{"d_model": 192, "experts_per_token": 1, "d_expert": 352, "router_score": "softmax", "balance_loss": 0.00565, "lr": 0.00414, "grad_clip": 1.0, "seq_len": 256, "steps": 5835}
Below are experts of layer 5 (counted from 0) of a mixture-of-experts language model. Rows are named gate (a neuron's input weights, with its number), up (a neuron's input weights, with its number), down (a neuron's output weights, with its number) and show model dimensions 48-95. Each number is 128 + 24 x the weight over its row's rms, rounded and kept within 0 to 255. Numbers have three digits each.
Before each expert's rows: a language model's description of what the expert responds to; "mostly gets" lists some tokens that are sent to it at least half of the time. This comes from a sample of Wikipedia text that the model never trained on.

# expert 13
Prepositions after nouns or verbs, such as of, with, by, to, for, between, in phrases like member of, partnership with.
mostly gets: " of", " for", " with", " by", " at", " from"
gate0:075109091106099123154162083138153134153096141161162160102096106113135150095170134124181114088153152099153090167155134112143150128141134140098120
up0:150098101080133125112103092115129094128124118150143102164118138139132123113094105133115126135110109142158187150161145121129152133118175101099099
down0:120136153137152098152138130119158101116132177148128098107085104091141119146146133139108092128129143133123109159162165114167147159153170120159158
gate1:140135123145169135172140141093151132108124147144174125132148109113149155138132165096173134102116136089099110127130136080151178141153084142127087
up1:125129117117137160103167145149094105129116104152075095098146150121100118144147125127084154124130104163166125073173161108139141143147187109129110
down1:141091100107171142096102164120149139108136163106167138120172190130129127156108125127118158144126177137086136107065169125090093130122104159096100
gate2:127136147174119060122130124139086105126128115156141114133122133142117131137063174105087123101159131093127152105130107126167125121173114129117120
up2:175128150199134086088147136083105128102138137097105123091149135146133093147110120124150095112125093090115142132128123114172109107156119167134122
down2:145120145128114132145156156103131127149143151135069123151101120086123138178133142148094108135093131134116119133124099104155102102123097116132122
gate3:135150144153086167131150152124109105133127089207129105173139084163123091162127123124116100083139143140130102139141121108120100167145127129113166
up3:161133134146145038105113126120129115109124146116128187141160145124172177124064140155142126162086117136103173144103110094164160093121141088161132
down3:139138176178124157107154136139111110127099133140115122086139167159138140115128096119155121139127135108140132165110153119127167180138110090110128
gate4:103116140184108136138117121139124145162170101138113150109121154155101111108132137143148157101116176110103139142135108107108159123126108149151158
up4:109173107164135063117129129089163115099161123120119165155111100131149150111122143118129135143080119135106141128118129087122152131148106125099151
down4:082109120094107117110108121137088140145172129103115110125160142138116122105109140143143123116138116157198131140106143103139166176133121158168141
gate5:148137144114140144177095089106152140163150084128115155084103139165114152124158118135138137133139106113078136114135146125111134065157149122159136
up5:102123098080116115115109095128133165119142103143111132145114179145102120127112118126156128143104144113110106096136165138147157145112182141132111
down5:158126117117167106120136120147147081120145163131161126083155128123136144148133116142098130127118162105129129067139163120130089077129115155158105
gate6:099167154119139138136092117108137163166112161127137163097125095145111181135103111122124106106165171176150152128101149122157100108114114159147102
up6:069157109135181123119145124127142137153135109110108120113099132129128144110097133098139169091121126116122109095147142129152121150147123172169127
down6:165126117079117112102108127131140174135120181172141088121099124123191130142103144109155138155145126163123137112117140114115110113096132118112141
gate7:105104108157116136130099120103123129124160133109166154147143144100198104123092121092083121115085138127116151088119138142110129115109149104102123
up7:112139116094112121086114112135100164080167137142174095073136134131092115121156103137110134145115096138128124119158105125132122066130140141133103
down7:118123141125081136174102128149101145072148080120127129141138157146128094138125153091110108095094113151121153126126141136098096103115121147150178
gate8:157106086112148120173161152133122117165120129147149137143204121076094128135088148149104130136114120179091141128131162120115110134130109115159135
up8:105081120107167131126131126116092133200136102142139144114143179111136150091094125126106159126104093152093112169119113111130139138149151123153136
down8:119130133189123131110105103130125139105076143073157130134091127177158079116121144089160150122124118114159105156108092136172147121154126111137160
gate9:129137112094138125144111158094144123124168143109109167167110077141140117108127153137153121135141171134093069134115166112128127160121108124110118
up9:110132136124121104157150152126100162098136115122099142132099153112128117158169129112147130186113129120134171154129116134167149141155148111137128
down9:141107093176082151175157107120086134125178152107152135137115157150120138124150119138173164133150092130147148114131113146127147112110113095131169
gate10:142136170099105136153169157138131087110131125145129151108091120171100135097102112152149160111121119137142134125170134153099075124137132096137115
up10:130102128117098109129109108125134145139121136099141093170133132122188101169091147090160083071151109118104125114133119164150150151137103143147142
down10:134155115112112113135122130150094149141112159080132117157123131111169106090148176135162102067160085162081143131123112139138109148134118111134174
gate11:111155130129170123097099126145117144121116150134133135109123103137096141119150118139150085121105156126131107099086175092186114140124110089098121
up11:103132107153149125116144127102146137093147128172182153127141155153139136107143146127122155074094142129122176135103117139137130141138128136119102
down11:132148161149153087112105144156113140121102157114088102128098081114131107132141107137171152118160122160140097120152127118115113172113124101138150
gate12:163153130162119108130131101116131113158121138135109137154137116133137120106154110129119133141092113143174140171135146106140134170100123132085117
up12:130071136105098085139135128130127141130144149156121053073118116120109092169111130098113118087150116140107140140113123101090129094164082123118117
down12:114167118151140173146110093128147137098140113146126128152098128118138123085131148104081116099089105129106122146169118150154111132152133132124131

# expert 10
Mid-row " |" separators in wiki tables after names or places, final digits of years and numbers, and the conjunction "and".
mostly gets: "),", " further", " certain", "ensis", " FW", " Nominated"
gate0:133072089177164127094133090155113090107173150138137157112115112118152125102122124117088095092138125156129103112124132113111126123084165114153121
up0:132136118182127047141160110123179125129135115143124124110138136152116120134129145124161148165131080144124092136148135132129180167156098105132140
down0:134140128107176114107127155124126165160139143166131100124112092158190130118131122102126120103115137123118138110150148148107148122110137096085143
gate1:100177118116118110150164120112154157115107137127155096091139104131131136119138150145121122124146083106109147124166129168151080161142111145125169
up1:146107125122149096141152151130112096142165152151147085142126153141122132152121124114144119115128143118142127148088133112111153101170141150129154
down1:125143164120123173128130170137129099115115145145148117125119167110124114129129118163110105112123128148153146165125162138137083101128144097184148
gate2:147130125137155143156139129103121119134114118146160114146153138127101114149096145158147108086145108106101175127160110162153121096150133128077137
up2:144120125153122128094095120116127114149099125093138094098088120133145102152128156157087074141138130106126130133140139165121105114116123142069130
down2:136134135119127153091149138131129155162120161147104160139115181142098111126157125107120120135111157143157147141127127111165121100127165086171142
gate3:105083087113107132130137149129154120153108115117123129091157114122154093170149177069114129184165131147144110095138130119112118149120144132172123
up3:093124085100127080144138115114145126146110159143147104108125122138140090129126122150111126107159158129127115120123128107101125147157130176129129
down3:156081138145122140145132125138157147147142175114124106106115116128118149150097140074086144126133075122153173153125142121124102113098110146143117
gate4:124136152099126168151190119119125175088132149109118147131105115138171083144111117173136085110132154137116132143152155131129126122131137091138095
up4:168167119096125149104183165132110163146194103121131166152121106112163077136097130141146100119146133180116177131140099099168149127118135092082185
down4:111165146164148092103121101155114126165228108129105127135133105100131112094088125088123127121165149144114160140150109105109131117157126146126130
gate5:157121162106117130139118123122133133140152110131087130139061157130176126107100134163125123117127116098127100147130162150101112175159118133155128
up5:153160126140100118142108149137183121099152111112085105157133104107109141157112144109214153115122148134118114160065134134141143174160095129172146
down5:077146095119129137128087133155141176112162126142124141164097106099144114170170117146146137113112103161135065109110106112122143123139136159103110
gate6:110125137193135118143141191126139080137125103111130155131150121114162116124115111094117134152143175109132147112117132158126051069122156138137153
up6:102129156108172125142150112116141119118160089139101133109137105134133148172106121135178142126112140089083125107131174162133170129149134162172084
down6:133136177088113147148090115154093170113107112136117107107152143147098159115143123113155140115113162099133144085154060138119104163144128164175101
gate7:149160154122142112111121115151133098127151129145141161091107109154120106138164147115179143177129146104147126102179161142130131115121107109138100
up7:109133122133142117132113108102170149187128120076079116113123113143111129143128127157099115135173118129165100153129128138102080074154118147118116
down7:121128088154106145104112145174124134127115150159080122152130108145105134140109133109090155163161132119151129098136098154110107152115114080141142
gate8:096150108118131147091096108166124134174102160149151108158130128112129173150164127104126166125153126131145162060120164101139157132079103148127115
up8:148133111146146071109071132092152104127139130101099126149135108101121141132132117138107078140153107140115152146119113152131125095159177082130156
down8:130118113133115128163109107136129131158105137131173122121116110111132139102075127089079173109107143089134138118092119131145121147150152138115111
gate9:142139123176138139132190124156112101144122079128135120139123175145129126138144125144129079142128136137168109133122175173129100147141129127122126
up9:157120138115157158124095124107113153123093155130088159123129130099106096114110110161129151131126162149126132122145117096149142105100123108117141
down9:128146105105065135139052096130135125113122129160111130143147124128102125081111129109140100160165122113155154133141122149120160125138139106085135
gate10:123091122153129161126108133130126148106168150172124169098172115103150092137115093130150078135112146110135115072167127105156080096167157090117132
up10:103098112160136149115128161115119139132161132166144168152137131105153090165113129112157095116109134122107127106131126096124140113137172137139111
down10:095133163129135158074176071111163129097141141120133139121104120153123098127143127090148142129083159118124127107146077103085136169121120135114118
gate11:104109136104122160163118131114124136144172119093139151116134132106138121123142141146126146089139086113118118114074148144164159115157138122117135
up11:102102068109104164119147116124153135097157083116096109132109132142132142143187163141157161096120105125128110096137167108139110100167124142107116
down11:118206132150080123132120138135151141137066110153151150158081095162128160085162136121125155145100107125141104116122126124140153123198129088111143
gate12:111110134064136140124133130146165123105163147120153130115132128164139145119116118157163148154169077127108115119149156113107108161095102171104135
up12:118092109074135116127142107150120133090165108133139131086134124155132188138137111162129154147162108156156156156123144123100108152097127160118139
down12:120126101151137138100109114148115119190126116101089129153172149133141111161132130146118142127126128125104108148085141090135112093081108098124126

# expert 12
Commas after places, names and dates, and words finishing fixed phrases such as "as well", "for instance", "served", "years".
mostly gets: " but", " well", " up", " work", " together", ","
gate0:127190144137077118102130155156142129111177129159124131138114114137109148126130084150105180148105178146104096146178133135169132163138121151147157
up0:099139130142140141098095174126108119088149115125105142168137141149146145133160095157083150081097139112098132141154149088067179126067095136141133
down0:170148128136143142135119135096162132127132110112117145149128151134081115162163124138136094185128127116116142131144135139096112106136108140195114
gate1:153163147141136171115130160129122127124136103123154127141207104162116173108161103141150098119115112109127166101109112120134100111162128108130125
up1:113131160104142101117159161117130142135079129135107097122106108130113114099099129132116155146148115120100153121146162165141113060112155155131096
down1:152139105128135142137105144139094120131147150185123131118137115160083137134120151121176127090145134138102149129117108144122171154124122095077097
gate2:146137157115105139147103146154170130110143123113100139149142133077089107122117173134119140115148091159174124130139122094143132117106153143114098
up2:105152141137147123121121127121156148114109145140158132097157155123104131093109143115115171164123091136162097158130112124128122134125128129144115
down2:117100168150121157164112145112142106122128153141080129087116150122169109163098104127100158124124139096103140105130209127127107125151115146120124
gate3:148085141118105132192124161147160104155087117133082139140134096118149113150140120149094092150160112121108153122116118127083124169118150143109181
up3:138107144189134116094126176151118138108124156124142117098133129110102134148129170177107092145101110133146121138098108125146111107162148135130158
down3:122148146138164147105123129134172135094152133129081138112073090113085149102121097160150139141095135141121138113075118099162111117132117087181093
gate4:120148117159110109116138153155113103156155122135094156114126115134100124145123129150130123132116106158124109118145124136146173153099126139146152
up4:127136110151121136142135160137126114091156138114138118172183154125151139128124151128100123103124137103106106136115145100119112150111089127107170
down4:133133166130131151110150109116107126067122108111102143100108123055165136139125088099131142140105130080135107141147135151144169112112129142163160
gate5:164153128124134145129174119114173147090121143118164109129093113171147142151108104154172155108089131134116142156146137138154163105135144144115128
up5:129116070095108118211152117115110118102109116101107117152100146192129126138138111125110127120158116106159137162101126132116122118157125163136143
down5:112126126105127121109154091127108152152171117193133116103174091137132121136137086121130131117107117136122140146147089126150113071150138116151105
gate6:125132153158087175126134120112099165168131163153095099116081097125143138131103140124167128149113091126126142119090176074114119113125134078111123
up6:100125107087115102115109136125116133116172125084126124158125123173117116117151116137120121115161124114132127134174112177114150121148146125142079
down6:075135125083124136135128144127104155102118129081105153173113092129148100128185116158134127116101130107146155144153109126097087120150116113083153
gate7:099121103148160116106156145134102138115159131107160147126124128147106106104118151153155113143140097097182113093173135092124134129102103107177106
up7:076117107151129089113111119114099172116117136142114153118154096106110148119182141171141103127098099148175131148099163143119122092145118118130159
down7:141176135123133104129132139099123109098178135102120119121141095152116077103072158141116134125134130139167181081167132101120146133101187116118113
gate8:117153168122162129133144167110072126115118116081162160128161136113131133086105158119102153152134085098127150128095117146152167151138127127120097
up8:121122154146151102098127152125103189149123123100175128110142125096135131166121129124130135108129129066122122151108128112129121141126096143104148
down8:097107141116125139139152148141089144136101111128073142115100137123158123123110135123076159141145175103143115119110171133193122147168086109112115
gate9:114183164155151098171075162126130100139134125099097128126127147100123138143110100154097138131141141131152121117112148125131127167125140151132153
up9:135118171134151088115120115105153146139153137140146155140114160093146127174108066120088138138090159136138108124105107144104144129130107130156171
down9:109109142151147133123096118113179110111105110147149126124144159125145118131174104118120147131111143132093113145194158127133130121173111112122125
gate10:097110134120138123146095123176153111132157147131147135115130109097165175163116175127125120133094108104153140153139121094066132081130169100135153
up10:097099153114162167158146116121124085144163141155127116143155130104139111134130121150144124128145137094100164123117122123113131120117120079156108
down10:184135136141111132129100120105095149105080113111142105151116118125144097138162116111153174106109114165111180135100148095161147156152120115104088
gate11:078112144110129154154167145126104128143138086097113107114114111172180134123143144116115093072109077063121161089115122140130116092158176110174173
up11:151169136164137130113112156140144128137105140145144120123128156117107135104101110107127157157127195159122061148134128132141125135142106142108072
down11:108135096112121122125118128116168123131114123164135145110094125147165134098129117126127143136123124031092154095132098138115078146125133117154143
gate12:163103122089099129099175119149066193136152166106139075141075142127099139139110157125139152148113167137167129133165125133115144162154156142159149
up12:104075122131110150150108164072134154110122101091080131121092139172152111099134190166140122177105117133122127144141112110147144158165086151085143
down12:113100166159132140157131095123144111159128161108115152172142131146117143166101136079100088122157127156138119101160057124077107130112098137071109

# expert 1
Middle pieces of split proper names and rare words, often after a capital initial, as in Sp-l-itsville, Mo-ff-itt, Imm-ac-ulate.
mostly gets: " St", " st", " fl", "St", " sh", "-l"
gate0:138149094121138105151104134174059142095103137114131156140090129169116176143112101089116086138076106111149117117136153090129153107118131128134149
up0:107130190123126138132162094079199105171114144158116101109178132088105084092138119132135173127168131102086140112119081180149129144138124131131105
down0:145117146159137125102113092140148099095127100117109170175091085130132176134107157099098114141154128066108162120133102116113122121096135155171133
gate1:140137114141096158113115118110096092142125105128166171176162110124126133121117137161107132124136162160121139143154159110137165137082100182146175
up1:186127184155167120162134146106124150128157128151128108132104099130140133146136122143142126127100131142120132146150129138137112101091124116139148
down1:136130119111107145125122116148120126097113117126112147112118136092184117131116143162091104165127122152082126116147136146134175092146104135101128
gate2:132073101139112138163136120141140120150160131093093079103117103121158121079125114103164082065147127128184139121162115102179125139122106135108159
up2:195123131158109115101122120094117102146132128101117124131139057129117168126135146089171133154124127123111167103134122119146110139190122093147123
down2:072092113144094137095162171126097104155154118095161111115110152180143123150181118117137135104114153101151153114122186094143115162144114132133089
gate3:116142128145135123104150076098175107127143095094122101085113088112115125146112121131140114134093106129164161140088093145143137101112150096150133
up3:134160160126111131102197125113136120137095111133093142120086107145166122151158132125185133164143141160118116131114117154124150152127125149136152
down3:129108132112138127098124128170114092104131135138116104081148120106144128195107101170111133144095128119109118141105123118102186095108136140116125
gate4:117095136190108129116100111149115127152155127126115120108130163140118114073143103134110091108084121105133144104081183093138085126115126083178112
up4:088125114183091096124125099129106122175130136133139119114122156087147097111115138089105101122125136095132118061101156119130102134147128137155094
down4:172099120111129104141121120114120088137134173151131138138135135084077146114097122118113104133141150089129164114127077129139098160154136088094100
gate5:166087142134111150150176116100145112146078161128131124117090141123121175128171105069108133171168116128113125077116132145105087191125089104105155
up5:084102106144116121086094104135121185099153178158137174127123165105106113128108170140148147091111100132140126191119120133117138091139111139204150
down5:150122113096112103125139098154106165124109142154148149124117063131124138121107102191127124102107142133077139110122131132122128068089134170146157
gate6:123143140151136158148118140158147149112115134108153178142115114166095110160130129133162152104155123177161102152129104145157113155064101177118162
up6:104135138131141182151119150139148116114151112149159121121126160140104096155140108133125124125123146141165097137115102121135120152047114139161120
down6:142125090144155128141097171092153132142151113149101149106160128122169135126116145090141114132151149092169142148118168160114157149107136085175144
gate7:133155128142159106117128097119124130100133122126157137119131108148168145094104140160124104129075173158141149083152154153131140140112132151150076
up7:116157173105161117129142090105112143112158110119134107158095122112131112102142138154113122127114116151136148110110144095120141147134143158120134
down7:148137173141094129162183140167143091112143134124150102133129117111099096119140141075152104147122134166134103129143157147099088093164101082136176
gate8:088139113093146140108129128138152105116092106143158157128076143125128139133133095133130105136113141104140122119111142112125122102098163092140106
up8:152108104150127087152119151092107101132182108149136105151116104118139169118097182124138119127127133140140132106108100118111142106174102145142152
down8:113091129130113144158159101125090122103138077140135105123124168125157194116123106137138143132135155101145152154182106108141160100113136148113127
gate9:128120146129119119146126109119136104145141087128131128146120098067122116113129123119106156113114131087099103157133141111111125137145164123087120
up9:137138117103140136159107154169166128138145098137119153166126119089147122095138142150077127136135163100125127153156099145104126095107138117082127
down9:097135112107136091119099152124116088072134086130089106133097110093099132118179101146137118143106137158147102133123054123127101113158133108111060
gate10:139130134085138151135121155100112114114117111156158097161167134124137159144154084121081192115124127142105101135134161162119164163113108188139164
up10:100151110122124119152144131141134117127148147138136156113126140118133138101162127103102182166098108128123164161124140108150119141113124136124126
down10:149137132105104124148102115100114109125120111067117123115122159147132107111177109135121163149122093112137111132084134103120145168149131116111088
gate11:134100149168134145159138146090082130163114123154124096133173126172134125118145102078131146112131130146141127136146157148123133145126107134144129
up11:127151117144097146113148128079110141144122157149119126132167128127119133125156135121110181126116140169131127099112161130133128137111104121148118
down11:095126132141153143109134115135102107079149130138118077172115185123117137159173136140137171192095117160184147157134120131144126093142120146117171
gate12:132092116153119112135088194163142145105137138109131123155108141151137125099109135113146103122137129109145133080143165113132114135149131126103116
up12:120153088162124104122086154113159112130125134156143112151140140157109147110133122128176131118148129124165131095142109158116151172146130128105147
down12:130132124145113122120133115158087121161151121123113129131196133097130146121190164165116165140109133117120155112079124187142138122181116153113098

# expert 0
Hyphens, colons, bars and bullets opening list items or following field labels in infoboxes and taxoboxes, such as "Class:", "- Order", "Released:".
mostly gets: ":", "-", "°", " -", "):", " ·"
gate0:102194157148104134097149117123138138179117119167111091105151121141123163156126096131161117157115110145110137159148140127115143133135139137151131
up0:116067090110132108113133131187128115140155126125171108111158109113105112143111149150105124079101156125112130113133122122123109113120132116127103
down0:150126130124126110132129133137132111105118111106093124136136106099103125100113109175161104132127127088092119123088104112073180078138132108097126
gate1:129147195156106118141129119107075148135108143130108121131101145139128159117146139144120169069103131148149108088176154138137165115135160108129124
up1:099145157133170172120121134079115128163125116137153133144132102108144152163091168142166127160125105120123120091118109071140153099122140105106141
down1:161126141093122152097127120134079183161125174083137143168149142128106184132120116165115137128143135098131112097137116119164091152134129140150123
gate2:147149120135118144099132101103104128106096086128145119104155112087101110121182138188147115112128175114121152101132124134127128151132112118180120
up2:118098147120125132120143094121133129177127160136157144136114125133164149147088127124113106134136085135118074120086119133152143138099142099149133
down2:124101115129132111106181082097163076148122095153117115149168112170122157135137117153133118136121103105148166136155119129129134133125142105103135
gate3:085136128095143108103122115095132148082132085112172182132155117108110121104128136116145107070123125126143099136138140099114140118155190150113128
up3:115120149126141138098123099147152119127176134167093138133179175132130115113116130119134106129132138159166088136131118156130093191163127152142149
down3:169128095155128100108095137100091124132068150098131083183103142083152153151094164135083095119111138094150124098125100120150165132099117103154075
gate4:114147092154160136165097145101126156104143159107095146117114131138128087120110134107179131151135114173107122136152133106110098120103125127083129
up4:185113118127104162100140124131148120121135137147167114114087147158116124159143125143110139117184159088179110131103161141139119125142125091127129
down4:128138123129094137153120114106117112077157134141113133116101118135160084081135157123167122141185137075067126121134142157123114092101082123101124
gate5:163127096092154136124120146152109127124086070105122140093107070130125080131119111148144138138121098102133098108121178171099157145139137108152124
up5:138135088136093154148142109152126123098115120120128170151140094149103144149141101116153152102189140109109135105118159141154142076136144151110090
down5:133138114147127096109113144125119115065108109161155093092110119107094170136158123166063125112127169160109103130109152108200073126105158099112175
gate6:144110145097087123089150154182128139146151177122134102141124129141116159126122118109130123125106157142122189127098134114133148119117129145120156
up6:138147131144170138047190133126118117120089141130148127102137137126129171162147155107148139131111103101141123147093148154146115121103164161117101
down6:130115128111161160168081132138110153112119160158130146142184124101131090161121100113155136112116126159115126113103131107128105134175126058127122
gate7:161134144127125127173128118135085130126143114109175136115152099098097193115146135144136133158171141081112151127117135095121130105116142116126104
up7:111125110101130128138139134148140132121116123154080126126156127112135048110115103120094130141129079116140114138112118134168089148165130104126109
down7:149149134152117117147109147117087161113126095147145081157121107132142151179100168118160154115109121122139132116108127144099113105169126101152134
gate8:090153145137152153159144141125117126120137107138126193117113122136127163104151150143135109160148135142149142131152134120120105112098140132111093
up8:135147148132152064118134121115120108134190147137117105157125128134105139097156142123143107097139104119098137129106104104134118093119207111139127
down8:142117146143125129160153098132135111126119149092101096114084121172164135129121090159132094137130119091114118139156136119108123118144111141179146
gate9:102105123134141093121112121134144095136133109131159111128139124124152123137141060132141156146118107119122121177135176111099130143135126110141161
up9:136149149136132104133091132098181074090125102135106136124128099086130114135126051110117143130130116149160161157132112110137186138143127107116088
down9:156159153131130133125146176157192112142128096106131126119127129101137130163134089172105129118118127143141158133125161159130150101125122103182130
gate10:129095129117158129152099108108129143119129145152132097137096125180165169137081134123159118138125147088101081109133138143085124149144153094141168
up10:147124149130148124135089094136137099127077121137108119107072118149141160121133146115108164157117154107108104090118163177069142128129141117146151
down10:149121148103089128131063125087113140108130129167139092111148122172105149117130165098151128190118105117168129097182055140107166138118094104134173
gate11:129122125134158115138150136169108125130137146135131099139157117124149122134103116164163105107150160105113075135088119144113087132139108113106104
up11:155128140139123109105125091088130119142085136096153159120099122166110105117142139101126132169133126163128148122128137117093091106148165074117175
down11:141156092133124119131112141116096112113135153122143078140097139184146114154130114110133147157108123100108113146084157134142150142125130102115151
gate12:133139121125151124145139139142111136142109109125107150107105124147127136074143109128129103136104154129086133126104172076069136138090091076138115
up12:115144142195111125112115136134117142135135168053139069135134128106099138140135146128118143100140137118130167105110101115177128128133151133110142
down12:155104138122133123105159115143103159120128164132119134141056142088136147134124145107137120137119126123131136115087092106169150147132128112150135

# expert 7
Standalone space tokens just before numbers, mostly years and counts in dates, tables and scores, as in Inaugurated: 1926, married in 1929.
mostly gets: " ", " kill", " medical", " very"
gate0:075147107112121094189149151113147096184157142118126174115066135165121086099137065103097130186125146117130144126137135152120086154143177099147157
up0:125116115136178149089102148098128133114106148108104121140119108089127119115123131126145143100141131162130137121134141176106155111092164132157114
down0:125113123136138153092132141122121127153119126159122158074117102149134097134091081121121181146148118093123134069103168111146111139182111083135110
gate1:119115126149109121117133133115146092129185111137154117145117131097141138131123113121124146149127150144113166142110120108132103127153125124109130
up1:090154124144128139100150137131158142114157163133092111138118183143159089092112121148161137122101120141127105088085132082147146126105131158127153
down1:097122122072136148138137157153093112097152087100129145109110116140113131102128142108134119159124137170163140104149126136109118179106139117165164
gate2:119087142143164152090094116174066142136132123158080080076117077138166121143118149157180175089135130107150087152115143121136125160136120120121148
up2:131137129078144117130125080116108139088142133162123106165111119158143131089128145123145154104076120131092104112136148093119124133164127112106104
down2:131141134107108093153121135151162118136100059119143119120109143081170125129115105140123154127149146134080143120065170150143126108108096153087132
gate3:136122130124109141105124137202146138113127164084135133156123143158128126128108133134110146126106109119133173150161104156127127091124153139089106
up3:126160144151151146150107149054136120129132139155095154127118108161109115115174145140121098133141184140125141108110144127140130125076110158149130
down3:133129139130153125108142148151143093119182133162166114151110092106117100119141069159103108147144094124092108110176077165137146095117133099118126
gate4:065122140155146108154132152162100135142088182144133084116114145100124061087155100122085113155138140135134136124140141145148127110096115133124157
up4:117140160124106129145109113148106174159137141161136104116086150122101132154101148136157138156173121109118137125128128139141136107089129096142095
down4:157135145117103065099121094094118130107167133108148200107114137157132133100090140137129121163128134111118120128131139164156092172108095141156075
gate5:131119153131108144141148140090155107139115165104104150082112131152098107133170096155094168146150154178099136139153155110138124121140104129134089
up5:152159182127118146133120093132148128093161148086120117097155137143144153139149100104145165114123063120138119143113146100118128130130129066130125
down5:099150105134129109128128115125154153117132125130131150195136116141103139122108161149220127145118143114167114095082128107112134128053123119145138
gate6:142141114117126099153169125113128111116130149126119152081132121154071140132128166132110126098101112164129103150118117123144156128119121124058165
up6:091129133143136150151144133097144155117123177080081139112184125140143098130157177138118157087104075121103076086120161157138136083115111122070180
down6:177114144172156154189132111100129155128150111120125084116111097123127111137133096137076189104118113095139153160121160117166135103138139160139107
gate7:137161150114094085164131118135098137117130125157140124141131132086160127104128156140146076138136126123143124142112123142108120127139139122130166
up7:119087110118107137146128189128118123140136114099132155111118107145123117148157113156121146135110122121139114107146138104120125122138119128167086
down7:134173143095100153125096150157107087155096138118091169116113107133131102142146109119170073144125129154144143131161141129084145131153103154134106
gate8:127125107145146159131108152101094114098130108126093116108114143150107150156140179108122138127110092136103131067166159108128067126132155119090178
up8:121132090157133179107109127125120124135117107149101154133098181168102180126129129119084125104084134188075132117165121186151101085139152151156095
down8:156135128117131118136139099144123135128117088089111141104165115069162118076105119134108139172125132140134126148116086144177106138127148121119082
gate9:132112138152118116093127139146104151179143144128111120118126122109136114122153095110111123157137130134156147115156106088139117144147125138111134
up9:187138164132134109114123095120092124178149094161128123147157126131116105136144115138121092134167137115123104130117121152094169111105130130095140
down9:161118102147103081111128149127146163148138117128123127145101119148111123121122089188138103170158107114102146127108086131121140131108087105128123
gate10:118100164156108160110116106097081149151110135153147167129108134085106106090151070149123136163151139125140112127103090141109192167156152127142138
up10:160154098109166097146128152148123101111130135131119099135116124120136145143120142070123136097108134134136125107135141115155069117120110126088125
down10:127124147144151086110165106106132138090124096158084129104127108128136128142119146103112118130156152122134111133118106123096149125138099149096119
gate11:133117131108151166116130174152141090087121129156123102110116175101137103157125115151144145089110158101119163146098102196137106168147135152106136
up11:110133119166101133164078119114121113130134136124141140130098140108155079148112160107133124073110122127111110113131101169153143114096100104132158
down11:143137122060125113150114145154140120139136153122109095142181148154089105133127176143163166124127120110097181112129135106155116128099187105141099
gate12:145095134108185118146151115103129123162109161140142163104145127108125126159136141159104057127113142110087125129132145147130089101115145111134134
up12:153111142149148084148143084135115119138111164121084134140154122135118112089214193169098100147115150097126146157139132132119117106118138119159148
down12:144120137116117116118075120143103132093111107148181144124128110126107092150148150136134133072126077100170138110148136143141127127094101089168153